From a checkpoint of a small mixture-of-experts model trained on Wikipedia.
Training: a variant of Adam for the experts, 369M tokens, 5769 steps.
Below are experts of layer 5 (counted from 0) of a mixture-of-experts language model. Rows are named router (the router's row for the expert) and show model dimensions 0-255. Each number is 50 + 15 x the weight over its row's rms, rounded and kept within 0 to 99.
After each expert's rows: "gets" lists some tokens that make up at least twice as much of what it gets as of all text. This comes from a sample of Wikipedia text that the model never trained on. Tokens count by the router's weight.

# expert 72
router:43 28 12 36 32 51 44 65 35 63 64 65 55 59 36 63 58 26 49 53 44 68 78 27 42 45 54 39 38 50 53 79 66 36 43 61 79 62 64 46 41 33 43 58 58 36 38 71 64 41 66 30 62 39 59 56 30 45 22 53 61 74 43 44 64 68 61 59 24 52 68 34 41 50 40 41 53 48 63 53 59 68 81 61 38 63 81 41 43 61 87 50 44 49 26 31 64 35 37 34 69 57 51 56 33 53 07 77 34 45 65 66 57 66 36 30 18 44 51 46 78 61 44 53 55 83 43 60 49 38 30 40 67 43 15 49 49 99 39 41 67 60 44 32 60 36 45 48 67 55 41 56 51 30 55 34 70 59 49 44 44 40 26 42 59 31 87 59 42 60 38 66 63 33 71 47 57 52 31 32 40 35 48 37 69 14 59 54 40 40 52 35 56 38 74 51 44 37 36 36 33 61 58 52 75 60 38 65 43 53 37 47 56 66 65 58 61 68 73 62 48 51 61 37 42 41 63 48 62 38 22 76 56 35 68 39 40 40 39 56 51 37 66 67 29 60 40 51 41 73 73 59 55 59 54 44
gets: " was", " is", " were", " for", " are", " be"

# expert 96
router:60 33 49 35 54 69 49 49 40 29 67 65 52 31 64 50 61 47 64 62 47 50 17 39 63 37 53 37 48 34 53 40 58 37 37 58 31 81 58 38 38 45 39 60 58 40 47 70 28 25 47 47 26 28 60 66 57 55 41 67 65 65 61 34 62 59 64 59 67 65 67 41 40 57 42 35 55 49 20 62 59 53 52 61 41 51 41 41 45 63 21 63 53 35 31 42 63 46 30 38 65 40 59 18 40 59 99 76 11 39 67 61 52 84 46 38 35 42 64 57 41 18 38 57 50 42 63 67 27 35 48 54 64 86 60 70 35 24 39 40 71 42 44 69 63 35 60 38 79 41 46 63 58 35 71 42 61 71 32 34 43 38 37 48 57 37 47 76 43 59 37 59 95 72 68 37 30 38 65 54 40 50 58 64 62 55 60 64 41 39 57 40 29 44 35 52 43 45 63 57 35 69 42 54 57 57 31 65 35 65 33 25 36 66 60 67 59 32 56 66 32 60 28 22 33 37 67 36 53 39 72 60 53 37 66 48 41 36 29 54 60 43 58 77 41 61 43 71 25 59 69 74 61 63 40 74
gets: " ", " |", " 0", " C", "L", "M"

# expert 113
router:21 60 37 41 35 58 44 28 43 33 54 61 62 41 47 61 59 31 58 45 41 47 50 45 51 32 45 35 36 32 61 37 62 33 39 62 31 70 59 41 57 40 35 21 84 39 11 61 28 43 57 40 37 58 66 68 36 66 29 64 63 64 60 42 68 65 66 66 52 68 60 34 43 57 34 40 58 56 59 68 62 68 68 65 37 53 16 22 46 59 50 23 51 49 48 32 58 39 35 41 34 28 22 28 38 67 28 48 26 31 53 73 54 62 45 36 44 22 45 67 41 58 33 61 48 22 27 63 37 37 32 44 69 39 44 58 37 66 37 32 68 73 30 23 68 40 32 40 50 40 41 70 50 36 64 26 72 72 31 39 41 66 55 34 52 59 48 38 41 65 34 68 53 41 67 38 14 41 63 21 38 56 62 21 55 48 55 55 37 32 50 50 34 33 39 24 35 39 65 49 43 63 57 45 41 65 35 69 38 58 34 33 48 59 61 62 67 62 48 69 42 60 39 45 36 31 67 19 57 45 40 68 59 41 63 50 33 35 43 66 61 39 82 67 35 67 33 24 87 53 59 66 58 65 44 50
gets: " of", "th", "st", "ic", "-", "oc"

# expert 77
router:66 52 36 38 23 22 86 62 30 73 60 64 42 68 54 57 51 64 44 43 50 59 31 35 45 46 44 28 38 30 61 56 61 33 43 64 54 59 61 37 53 43 53 42 41 31 27 61 42 44 33 45 56 54 48 66 47 34 36 58 58 53 69 42 63 61 67 66 69 70 49 32 31 44 36 41 56 56 62 59 48 58 13 64 41 67 47 34 44 59 58 69 44 40 50 37 56 32 35 46 00 33 71 56 33 57 47 61 20 46 68 59 66 62 42 39 55 43 70 62 54 53 39 54 99 28 86 65 38 31 33 50 61 45 24 62 41 72 36 44 67 09 36 43 62 37 54 37 58 34 35 58 32 38 66 48 56 61 18 32 40 53 38 31 37 12 48 46 42 60 30 62 55 55 65 36 74 44 41 62 37 54 60 15 53 47 65 59 38 38 46 52 46 39 40 61 49 34 49 33 35 57 44 53 23 60 48 62 35 74 43 29 49 69 67 65 60 41 34 69 43 53 67 48 34 34 59 68 33 38 82 59 66 40 60 40 32 37 38 62 67 36 20 68 43 64 45 33 75 66 61 58 74 49 56 59
gets: " at", " the", " At", " US", " •", " al"

# expert 85
router:14 49 49 41 41 44 46 33 73 40 55 56 36 43 67 48 51 39 74 61 58 66 31 48 57 74 39 39 42 41 61 50 67 54 31 38 65 62 54 44 65 51 40 79 58 38 50 71 39 37 62 45 61 59 52 53 06 14 38 65 81 50 57 42 70 62 64 66 30 40 43 29 30 65 40 22 55 50 12 59 52 66 73 44 43 74 28 41 48 67 39 43 50 27 50 34 55 37 43 34 49 50 55 27 35 55 50 64 04 60 55 52 65 56 47 40 26 36 56 54 53 48 36 72 55 57 63 70 40 35 26 66 50 87 43 68 26 38 34 51 60 50 47 71 61 36 51 35 92 50 39 72 39 36 64 27 66 67 56 40 85 56 38 42 30 37 56 48 35 74 48 55 72 61 69 32 42 48 38 64 36 61 84 74 64 68 59 70 46 48 64 46 48 50 33 54 36 41 44 39 52 69 35 48 56 67 58 65 31 57 23 42 75 71 51 63 69 38 41 60 32 49 28 68 45 35 56 49 48 45 43 48 55 34 76 64 38 34 41 72 70 37 57 58 38 59 49 36 17 64 69 67 65 58 44 60
gets: " |", " 1", " 2", "\n ", " 3", "1"

# expert 88
router:61 51 24 48 61 20 29 55 23 48 63 55 81 36 39 59 58 22 66 73 57 75 57 43 58 53 31 37 41 51 66 59 62 37 29 42 49 70 63 41 32 40 38 50 45 32 42 61 37 40 97 41 50 45 54 52 42 51 47 65 67 64 62 33 65 64 62 57 51 80 44 32 33 56 40 43 64 39 53 62 56 57 27 69 39 28 44 42 37 73 37 54 47 74 37 33 64 41 33 57 71 38 64 46 45 58 29 61 60 45 58 67 63 63 44 35 23 46 45 62 48 18 45 63 41 32 51 62 40 37 31 38 62 78 77 55 36 66 38 37 55 40 48 78 61 47 57 34 66 46 37 84 46 39 57 25 55 60 38 45 55 73 47 47 35 56 41 55 49 67 43 63 76 51 59 48 03 35 33 11 35 62 69 24 54 66 55 71 36 39 63 53 49 33 44 57 39 40 52 42 34 61 52 73 67 58 49 54 39 57 38 43 57 51 61 62 57 53 31 71 49 58 52 37 47 42 69 42 16 36 35 70 54 47 70 62 33 31 34 57 55 36 55 63 28 63 42 11 59 50 99 51 60 57 34 81
gets: " |", "on", "ie", "E", ";", ":"

# expert 115
router:48 46 43 43 60 39 52 70 54 17 73 55 18 26 44 60 51 83 60 61 32 68 49 36 52 46 34 35 34 39 64 51 66 35 42 41 48 64 71 39 22 36 47 72 61 36 78 65 56 42 49 30 60 67 55 57 49 67 34 65 56 73 55 49 55 59 61 57 47 33 59 46 26 52 38 45 53 68 42 54 60 65 43 61 29 42 65 40 32 55 47 56 64 29 49 39 64 44 36 47 60 22 57 36 46 58 42 44 61 47 57 69 70 74 50 47 70 40 69 61 19 82 40 62 96 87 56 69 32 40 43 63 61 55 67 67 42 42 43 38 67 80 36 93 67 44 92 41 46 26 32 66 56 30 80 39 61 50 45 32 54 66 36 41 85 05 35 59 43 56 41 54 55 36 62 44 45 36 58 49 38 65 52 48 62 22 57 53 41 08 57 59 37 45 34 35 47 40 58 58 40 62 37 61 46 62 27 50 43 54 42 35 42 51 61 61 64 44 64 66 41 74 43 34 29 42 59 43 53 34 49 53 68 34 54 68 43 41 43 62 57 36 36 65 40 59 39 82 75 59 45 52 71 65 56 70
gets: " |", " (", " re", ")", "A", " He"

# expert 66
router:15 51 46 33 33 63 47 23 75 09 58 57 36 41 46 50 32 76 46 47 57 63 33 54 69 62 20 35 42 16 60 58 59 37 32 51 51 59 59 35 33 39 35 46 68 31 28 62 64 40 45 36 85 62 46 45 53 47 40 66 67 58 64 40 55 66 55 50 85 49 49 36 42 61 34 39 50 60 44 78 56 59 59 74 38 54 40 42 43 55 33 48 73 54 46 31 55 42 39 53 38 41 45 40 38 65 54 48 86 56 62 65 64 56 52 51 57 23 76 59 30 77 43 57 60 35 34 60 43 45 40 16 79 32 40 64 26 59 31 30 69 82 45 32 61 50 46 53 41 51 33 55 52 34 61 57 61 60 73 45 44 73 44 40 50 30 81 73 22 61 50 59 47 46 54 20 27 31 53 31 38 62 62 47 44 67 70 61 53 40 63 58 54 17 58 42 46 33 76 63 37 70 56 68 17 55 21 63 41 67 45 54 21 50 65 62 69 34 67 61 39 71 88 57 45 37 61 49 42 29 52 52 66 42 56 38 56 47 45 69 62 43 44 58 35 76 52 30 75 58 56 57 68 54 56 57
gets: ",", " (", " 2016", " 2018", " 2011", " 2013"

# expert 108
router:53 85 38 43 50 31 63 38 64 58 52 63 64 43 42 57 46 51 55 63 39 51 51 40 38 35 50 41 32 42 60 46 65 38 42 73 59 64 64 34 50 39 30 25 41 33 38 67 48 33 76 38 46 87 52 58 39 47 33 65 59 49 67 40 65 62 60 66 71 64 69 44 39 45 43 39 62 31 57 59 53 56 62 59 32 38 82 45 36 67 36 04 52 47 35 40 62 32 31 48 52 34 24 33 49 64 48 61 25 45 62 66 53 67 36 38 54 38 67 69 64 71 32 64 42 18 57 71 38 44 40 45 69 64 59 61 45 54 37 44 53 65 42 14 54 39 21 30 39 36 34 61 43 34 55 38 61 71 74 41 49 61 35 36 59 38 53 53 43 65 31 68 26 33 60 36 00 36 40 43 43 54 61 24 62 62 66 56 44 35 60 43 38 41 63 32 35 39 47 39 39 61 41 70 43 70 27 67 35 65 40 33 35 62 60 69 47 50 34 67 47 66 71 44 39 35 67 17 26 34 46 59 60 38 63 21 44 44 34 66 71 31 83 63 44 65 39 21 87 62 52 60 62 65 28 52
gets: " for", " as", "\n", " including", " then", " on"

# expert 62
router:50 50 36 31 38 27 38 63 29 05 68 62 29 41 55 65 46 41 56 74 54 55 29 42 40 33 20 41 31 47 62 61 60 39 39 70 52 60 57 27 71 33 35 45 20 39 67 65 31 42 67 43 32 51 53 61 44 42 39 67 52 62 53 37 56 63 60 59 47 49 26 32 33 62 37 43 72 44 64 69 68 60 23 59 29 48 62 32 35 56 26 72 63 46 44 30 51 44 35 42 35 38 55 28 44 67 31 58 90 38 65 53 59 69 30 37 41 39 62 54 26 55 29 66 60 52 53 60 40 35 41 46 47 41 52 67 28 46 46 34 67 48 41 55 56 32 60 44 67 44 42 60 39 44 58 19 60 55 67 38 70 79 39 31 13 55 24 68 37 61 39 76 65 53 67 42 52 47 36 68 31 50 69 25 54 62 59 61 39 36 69 38 42 49 88 33 40 32 46 40 36 67 49 55 80 55 36 54 31 59 44 37 53 68 58 60 61 76 38 61 44 62 68 42 31 37 64 40 10 37 12 71 58 40 67 56 46 44 29 55 61 34 29 55 37 58 41 80 44 71 42 64 64 66 45 53
gets: " the", " The", "The", " new", " its", " high"

# expert 61
router:19 55 42 41 37 25 31 66 33 61 61 56 62 45 46 59 55 54 59 56 63 52 62 43 58 45 38 37 42 46 71 62 63 44 29 41 36 60 53 37 39 41 36 42 46 36 50 60 28 48 73 49 30 26 50 57 41 25 43 62 61 63 64 36 60 65 64 61 45 74 56 32 33 63 40 38 62 41 51 61 63 63 42 64 36 40 27 30 41 70 45 68 28 42 37 34 68 38 38 45 42 45 43 62 36 56 99 79 72 41 54 52 73 64 37 31 35 30 56 53 33 36 43 68 34 68 68 65 40 36 39 21 60 05 46 52 41 39 37 45 63 40 43 42 65 48 43 33 65 38 36 46 55 31 63 41 61 69 28 41 65 32 31 35 38 49 09 77 51 57 46 64 55 22 65 45 13 34 72 10 43 56 70 54 58 25 66 61 33 38 59 45 35 48 45 35 38 33 42 76 38 57 58 64 37 64 44 63 36 62 31 31 58 64 68 64 71 53 60 70 45 60 46 40 37 41 66 59 30 37 46 67 65 41 61 55 35 33 38 64 69 40 26 55 34 61 38 29 31 61 61 54 77 66 47 31
gets: "ed", " the", " \"", "Personal", "el", " Me"

# expert 89
router:58 70 45 41 41 42 39 37 61 62 56 66 61 36 67 60 78 83 64 50 47 23 54 35 44 41 38 40 35 33 64 66 60 40 48 60 54 59 60 46 52 32 33 30 41 45 28 65 96 42 99 30 10 78 61 71 33 70 32 64 61 65 56 41 75 65 63 68 49 25 26 34 45 67 33 42 63 40 36 56 57 67 74 65 43 61 61 38 37 65 48 35 45 39 33 30 69 39 33 54 58 31 34 39 35 68 59 20 39 36 57 62 69 62 43 41 53 35 55 59 22 55 38 69 60 38 52 58 41 42 41 47 66 75 35 67 26 43 46 39 61 69 37 20 68 39 91 36 45 36 39 62 38 42 53 38 65 63 88 42 68 70 44 38 48 57 41 54 43 58 38 60 37 49 61 37 31 36 47 38 41 67 59 22 62 62 62 73 33 39 65 46 25 67 55 45 36 34 51 57 32 62 65 64 49 72 36 67 44 46 47 41 49 66 55 62 65 57 57 64 41 60 79 58 42 26 66 56 38 42 42 58 68 40 67 44 41 44 35 62 67 37 43 63 36 62 42 25 49 64 49 58 70 65 47 23
gets: " of", " the", " (", " from", " on", " an"

# expert 39
router:14 63 38 37 52 49 87 47 32 54 61 61 45 67 56 66 69 65 54 64 55 42 47 40 49 50 38 41 30 40 60 57 62 37 48 51 18 66 67 30 51 42 43 31 40 36 37 61 69 45 49 42 20 83 31 71 43 63 43 64 56 60 56 38 62 59 63 49 50 37 37 38 38 54 33 29 70 67 22 63 59 68 39 65 43 65 83 36 37 64 55 55 50 48 35 46 64 38 32 34 33 32 02 36 41 57 33 14 92 23 66 68 60 63 48 40 57 38 61 61 77 41 35 57 59 05 54 62 32 42 42 54 59 25 21 59 38 40 34 36 63 39 35 35 58 31 61 38 37 41 33 66 59 41 55 37 56 67 46 41 46 57 41 38 71 69 61 76 41 64 43 59 14 32 56 41 55 42 50 18 49 51 57 37 55 72 57 60 39 27 57 49 37 63 85 55 41 29 67 66 35 59 38 50 23 69 38 55 35 54 44 35 63 70 58 65 65 33 39 67 43 59 73 55 41 37 67 50 40 36 47 55 60 48 67 55 45 41 40 71 55 36 40 65 42 66 40 49 40 69 51 55 74 62 45 23
gets: " the", " in", " his", " home", " British", " their"

# expert 18
router:66 34 31 32 46 67 99 41 45 44 60 59 75 62 37 50 68 80 50 67 42 55 76 43 42 60 55 40 38 38 55 61 48 33 52 72 48 55 50 30 45 41 47 57 43 48 53 70 76 37 61 47 63 82 31 74 46 46 28 62 66 54 50 39 68 58 55 56 68 21 63 39 22 55 47 35 58 62 59 67 59 64 62 57 38 58 71 42 42 63 44 92 64 49 35 40 66 41 42 48 10 46 18 47 44 74 62 39 44 52 59 63 61 48 27 32 40 35 61 64 00 50 38 61 59 40 62 66 42 35 36 60 60 31 66 57 47 45 45 37 60 56 29 31 65 40 60 31 38 27 37 84 44 46 66 26 67 53 39 38 71 56 33 41 65 29 52 82 39 63 38 72 52 20 70 36 51 41 28 29 36 61 44 18 66 24 62 57 47 39 59 40 54 51 55 54 34 39 65 58 42 66 45 59 38 58 35 65 41 61 45 41 29 67 66 62 59 43 61 52 42 55 36 36 36 43 59 63 70 39 57 52 67 33 70 56 38 38 46 72 68 33 37 55 41 63 35 27 50 72 59 74 56 63 61 23
gets: " is", " was", " are", " were", " served", " been"

# expert 74
router:60 51 39 39 47 86 31 52 39 46 66 64 21 41 62 67 66 70 51 68 69 37 36 39 34 33 38 40 38 42 51 51 63 38 43 43 45 66 54 28 66 42 41 62 59 36 43 63 71 34 57 35 85 45 61 61 45 64 35 71 52 64 48 37 60 59 59 55 76 46 42 44 44 54 38 37 52 38 36 64 54 66 71 66 37 39 25 43 44 56 58 99 39 39 54 38 49 34 38 52 27 33 81 31 41 61 63 67 64 55 63 63 54 52 41 34 30 35 55 65 46 43 37 53 99 50 37 61 40 34 34 39 57 42 34 68 37 46 34 19 68 49 42 59 59 37 70 37 61 43 37 79 35 31 71 36 54 62 47 44 99 70 44 33 23 44 45 62 48 69 38 69 88 30 66 36 47 45 40 26 40 60 56 64 61 31 62 57 40 31 68 59 40 35 65 67 37 35 61 18 37 56 50 58 66 64 48 64 41 58 43 34 49 53 60 68 72 55 39 72 32 59 47 43 40 41 65 52 22 39 49 60 55 39 58 63 37 47 41 64 62 37 52 53 39 64 39 58 72 65 67 56 65 62 62 82
gets: ",", "S", " J", " D", " K", " S"

# expert 116
router:51 78 52 39 34 46 76 61 34 74 57 61 67 63 76 62 61 51 66 56 56 54 31 38 37 46 35 35 34 38 62 71 55 36 42 56 50 69 56 40 63 38 32 40 31 35 34 56 60 37 67 36 32 77 23 69 45 38 34 61 56 64 72 23 66 53 55 67 56 45 29 40 43 50 40 36 63 45 37 57 56 58 45 63 40 42 47 38 42 63 40 88 53 41 39 39 70 42 35 51 26 35 85 36 38 54 90 81 44 22 61 64 60 71 41 46 52 33 54 70 41 54 46 65 66 23 39 63 43 40 35 50 59 55 01 67 44 05 39 30 60 19 43 68 57 30 79 41 55 46 33 67 44 25 60 39 53 59 64 32 47 51 31 39 40 35 40 66 45 66 37 66 58 91 57 41 58 38 55 50 44 58 61 57 64 84 64 67 37 36 56 47 37 30 65 54 34 36 47 38 44 64 44 64 69 65 44 63 33 58 37 45 42 61 71 61 51 39 62 68 45 68 67 53 36 35 67 64 43 39 35 57 68 41 59 48 39 33 42 56 66 33 25 60 46 61 38 36 29 67 31 57 74 56 73 35
gets: "\n", "al", "ed", "in", " in", "y"

# expert 20
router:60 46 42 43 23 47 61 54 38 49 66 63 76 40 41 66 71 73 54 57 62 55 40 35 47 35 40 38 38 31 62 61 62 42 36 46 43 70 55 31 52 43 39 25 52 36 51 61 69 34 66 33 59 63 42 61 37 00 42 69 65 59 64 28 64 60 61 57 26 99 61 41 37 50 32 36 63 42 55 62 59 51 56 62 39 36 51 36 35 73 58 48 65 65 46 37 70 43 36 53 69 38 45 37 40 61 70 72 33 52 64 58 55 68 32 29 34 43 64 66 68 51 36 68 46 44 56 56 38 39 39 60 63 67 32 68 44 34 47 46 67 35 39 10 68 31 51 35 64 46 30 57 43 33 72 29 61 67 77 35 45 70 33 41 56 45 67 57 45 66 41 64 72 95 61 42 23 35 42 54 43 55 71 08 62 80 63 58 35 36 64 45 34 43 48 52 35 22 49 63 41 68 39 67 73 63 41 54 45 56 33 35 31 68 64 69 53 49 49 64 42 59 50 45 34 38 74 24 30 29 63 55 67 38 58 56 39 40 35 79 68 38 48 67 32 65 41 49 47 66 50 66 73 55 27 51
gets: " as", "in", ".", "al", " from", "i"

# expert 95
router:30 66 43 43 36 16 77 74 40 47 42 58 64 45 40 58 62 60 44 47 78 70 38 46 55 32 47 42 44 51 66 46 58 35 29 52 38 60 62 38 70 44 49 46 35 35 68 64 27 45 75 36 38 51 44 58 16 60 39 61 57 70 59 33 60 70 54 65 57 14 47 30 51 59 36 34 50 58 63 56 58 59 52 62 39 52 66 41 40 63 63 76 61 52 43 42 69 54 48 27 12 37 65 44 47 78 57 65 27 51 74 59 56 62 19 42 37 28 79 55 55 74 46 47 53 27 36 59 35 36 42 80 71 63 09 69 35 57 51 35 60 48 49 54 62 34 35 32 55 59 39 71 24 39 78 43 58 60 67 41 35 67 46 31 53 21 31 30 36 56 41 68 57 59 60 44 44 37 42 43 53 47 66 13 62 71 65 65 34 50 55 40 48 44 54 49 33 52 76 18 54 56 34 67 77 58 31 69 36 85 40 36 71 40 71 57 52 54 74 66 38 57 57 34 38 36 62 54 57 43 35 51 46 49 76 59 25 42 34 66 65 34 60 60 38 58 44 44 48 62 72 84 54 58 63 23
gets: " |", ",", ".", " held", " .", " Candidate"

# expert 92
router:72 72 46 34 46 60 93 73 59 38 52 74 35 67 32 45 68 39 67 65 45 41 58 41 65 48 38 43 43 48 60 66 62 34 44 46 42 49 57 51 42 26 36 85 41 50 29 56 55 38 59 29 78 44 29 59 28 42 45 58 55 57 53 43 57 67 62 55 74 66 30 47 44 57 38 49 54 55 43 55 47 51 77 58 46 51 19 46 32 68 46 70 61 56 51 20 62 31 35 40 22 43 95 58 43 58 32 47 51 54 63 41 57 79 57 35 45 46 56 60 33 70 44 63 99 71 37 67 41 46 40 37 53 40 13 80 30 56 48 41 63 78 45 65 59 43 67 46 37 46 31 54 55 41 72 40 53 60 82 47 41 64 27 38 35 84 66 14 33 60 36 68 76 42 57 48 65 32 49 33 48 47 58 39 56 53 57 54 45 35 49 36 58 57 42 26 35 29 62 14 44 59 50 46 79 63 53 68 38 44 51 47 55 57 78 69 60 46 41 56 24 65 53 24 35 48 60 49 41 42 39 58 54 38 56 51 41 35 34 53 67 41 71 63 40 47 34 42 78 61 62 68 68 62 81 60
gets: " time", " that", " year", " years", " season", " end"

# expert 3
router:57 24 53 32 49 70 49 40 44 56 51 48 52 40 60 49 77 49 66 64 66 61 31 39 36 44 31 45 28 31 68 35 65 37 28 51 37 62 42 42 50 47 18 60 72 42 37 62 74 49 62 41 52 68 59 66 60 61 36 46 56 78 45 18 72 67 47 72 45 38 28 43 19 49 41 35 57 50 59 49 49 69 53 64 40 53 39 42 51 76 54 45 29 39 40 46 58 39 39 38 25 41 43 48 31 55 44 45 55 34 70 80 80 57 39 48 38 43 46 51 29 20 38 81 50 47 44 73 44 43 35 51 53 27 51 67 32 34 45 35 67 63 51 35 64 19 40 15 46 27 32 65 63 29 61 28 66 66 71 09 62 42 36 27 49 52 50 50 44 60 31 57 47 32 73 43 62 44 40 67 56 41 45 53 67 73 72 65 48 35 80 37 13 56 60 48 44 28 40 45 51 52 37 69 54 55 06 61 41 50 46 50 44 62 55 60 62 37 21 81 48 65 59 43 39 46 48 53 38 40 24 65 80 26 61 40 17 43 43 66 77 47 50 70 47 50 54 61 63 69 48 61 62 84 36 41
gets: "\n", "\n ", "\n   "

# expert 117
router:37 48 39 37 55 64 61 40 53 49 57 60 83 43 32 65 50 42 46 53 66 44 34 37 38 41 49 47 35 36 68 69 62 33 36 59 36 63 58 40 57 39 28 19 38 41 31 57 76 41 85 44 21 64 53 62 51 75 42 57 48 57 84 29 65 58 60 61 38 51 43 41 44 51 39 42 58 49 37 62 63 58 61 70 35 55 54 32 32 67 40 47 46 80 37 42 58 38 31 44 73 37 32 44 45 72 66 37 25 49 63 69 63 70 55 30 51 33 66 63 36 49 44 55 41 36 48 65 38 38 33 42 72 89 50 65 36 07 31 38 64 41 46 36 68 43 61 38 44 43 40 62 60 40 54 40 63 72 71 44 49 52 39 47 80 30 30 51 51 60 37 64 44 40 62 37 12 33 46 33 56 47 57 06 55 99 59 67 39 48 55 39 44 45 56 46 38 37 88 38 46 60 48 65 42 64 43 60 38 56 39 47 30 68 70 64 50 49 41 78 49 58 68 64 42 36 67 56 48 37 53 72 66 34 70 68 43 43 38 68 66 41 57 56 36 63 35 15 83 68 40 68 54 57 15 63
gets: " |", "°", " a", ";", " his", "'s"

# expert 29
router:45 47 51 37 51 28 56 54 47 61 74 52 38 40 36 72 43 56 58 50 55 59 39 43 34 53 44 40 45 52 57 44 57 43 21 51 41 60 55 15 26 43 18 69 67 36 23 56 59 31 40 50 57 35 61 87 22 31 50 65 69 55 51 49 69 81 59 68 57 48 35 47 34 60 49 31 51 36 66 52 68 59 52 47 29 64 26 57 41 65 78 48 52 23 44 08 62 34 20 53 45 33 62 41 29 42 39 29 47 59 63 61 56 84 35 38 49 60 85 47 56 37 41 67 37 61 48 66 28 35 53 38 76 35 25 62 20 65 40 51 66 88 19 62 54 38 37 41 49 34 29 48 32 09 66 26 60 48 42 37 58 61 42 22 61 42 47 46 33 56 41 68 39 60 57 33 66 21 52 35 39 51 65 57 84 70 54 50 56 41 47 38 51 59 30 43 41 39 62 72 35 55 25 40 43 52 38 68 52 31 44 47 42 56 64 74 86 50 40 71 51 79 84 43 45 51 53 38 49 27 67 59 43 47 54 62 33 32 52 49 54 44 54 62 48 67 39 27 40 56 36 54 69 52 54 55
gets: ".", " and", " but", ").", " that", " which"

# expert 80
router:66 55 38 39 44 71 21 32 06 68 75 54 66 60 63 66 56 33 56 63 60 32 57 35 33 43 50 37 38 37 62 59 67 33 42 52 53 68 64 39 41 35 35 25 41 34 45 71 54 34 70 35 10 55 52 60 32 66 34 58 62 64 64 37 68 68 67 73 48 00 20 40 36 60 33 35 62 63 20 60 59 66 62 56 32 50 79 41 42 57 63 68 20 36 36 35 50 29 42 54 36 38 24 72 37 63 50 46 57 58 66 68 66 66 29 37 70 43 61 63 46 24 44 67 40 41 47 59 42 41 40 38 71 67 54 54 42 71 36 37 62 47 39 41 65 39 57 29 39 43 41 75 57 35 63 28 56 56 33 38 62 68 40 40 63 60 43 54 44 63 36 62 44 09 64 42 20 35 51 41 28 65 57 26 59 46 60 63 32 48 66 56 36 57 48 56 40 39 54 75 46 69 52 58 59 75 47 59 27 47 48 35 54 54 62 65 72 44 41 63 43 65 58 47 46 38 62 68 56 47 59 67 57 38 69 38 31 38 34 67 62 36 73 62 32 71 37 65 25 63 37 60 62 64 79 34
gets: " ", "|", "N", " (", " T", " Ch"

# expert 82
router:39 21 45 38 41 40 52 35 35 14 59 65 51 43 47 64 90 47 55 53 58 51 43 37 52 46 43 32 38 31 60 50 63 36 39 45 54 63 62 36 34 34 40 31 59 28 71 61 49 42 48 51 70 28 37 67 46 67 31 64 60 63 62 40 66 68 62 58 39 66 66 45 36 64 33 45 60 53 41 64 60 58 40 65 42 57 28 34 34 62 23 46 85 89 38 45 71 39 29 51 90 39 52 58 36 62 72 51 37 57 65 55 64 66 45 38 50 46 64 66 19 44 41 62 27 49 49 69 36 46 36 23 70 50 62 67 36 25 37 31 64 37 35 66 65 39 69 39 48 34 42 68 74 37 58 39 65 61 38 36 51 42 36 41 84 56 19 82 40 66 27 62 81 35 52 38 25 33 52 82 33 69 52 25 62 51 66 50 38 35 60 53 37 55 30 47 35 31 48 63 41 61 50 73 68 57 48 61 45 47 39 36 25 59 54 66 72 44 35 58 41 62 20 30 35 39 55 71 47 42 82 63 65 40 59 50 40 40 39 59 66 32 46 62 37 61 35 42 23 65 35 60 66 65 50 75
gets: " |", "%", ";", " number", " place", " family"

# expert 56
router:17 82 29 35 41 50 54 65 11 15 58 60 42 42 38 56 66 20 67 63 64 40 22 35 36 50 43 30 40 36 62 53 59 24 42 54 42 60 70 34 60 34 46 50 48 39 57 65 41 29 34 40 47 31 62 63 32 82 31 63 67 67 58 39 70 57 65 64 41 27 49 33 43 54 30 44 65 52 43 63 61 55 56 67 43 54 78 36 32 68 57 46 41 34 38 42 67 32 46 52 47 38 41 35 30 66 53 49 60 49 66 74 57 71 36 31 23 38 55 49 67 51 32 68 44 20 66 57 40 35 32 33 67 56 51 65 41 43 39 40 61 44 34 38 59 32 71 32 51 43 34 63 55 29 53 36 64 58 40 37 49 55 32 33 98 54 54 36 32 60 39 69 71 21 61 34 47 24 52 65 37 63 58 36 55 82 65 67 34 36 60 62 39 54 60 43 31 44 47 35 36 60 46 67 27 56 40 69 44 63 33 46 70 63 68 65 61 34 42 61 30 62 65 31 26 26 56 69 27 28 77 61 68 46 68 41 44 38 40 67 71 41 47 65 43 73 29 60 32 64 59 55 65 66 57 56
gets: " |", " the", " P", " -", " m", " a"

# expert 107
router:37 37 44 36 41 52 52 24 56 33 58 64 71 39 44 61 70 68 82 56 62 48 32 42 39 45 41 37 38 43 60 35 54 32 37 47 38 66 60 37 37 44 42 63 42 37 56 65 37 32 40 36 41 79 52 56 44 60 38 61 70 61 70 38 64 55 64 49 66 61 62 46 41 59 42 27 51 56 55 56 53 61 37 61 44 32 34 39 34 67 56 25 48 23 37 44 63 42 34 44 75 38 58 28 33 62 72 83 26 41 62 55 66 65 39 39 61 40 58 56 10 00 39 59 17 27 82 62 38 41 42 38 68 65 60 65 34 64 32 29 56 35 35 28 61 42 63 37 69 34 35 60 58 37 54 36 58 58 23 43 50 32 53 44 65 34 71 51 42 61 32 60 84 60 65 31 48 43 46 66 48 44 57 77 63 93 66 59 39 56 55 52 37 42 29 61 38 40 46 55 32 60 60 58 68 56 34 62 41 51 40 37 63 69 59 62 66 33 76 52 43 63 40 62 30 37 66 71 40 38 88 61 63 32 60 81 42 33 45 54 66 43 20 62 36 63 34 64 40 67 46 65 64 59 27 44
gets: " ", " |", "'", " No", "'s", "e"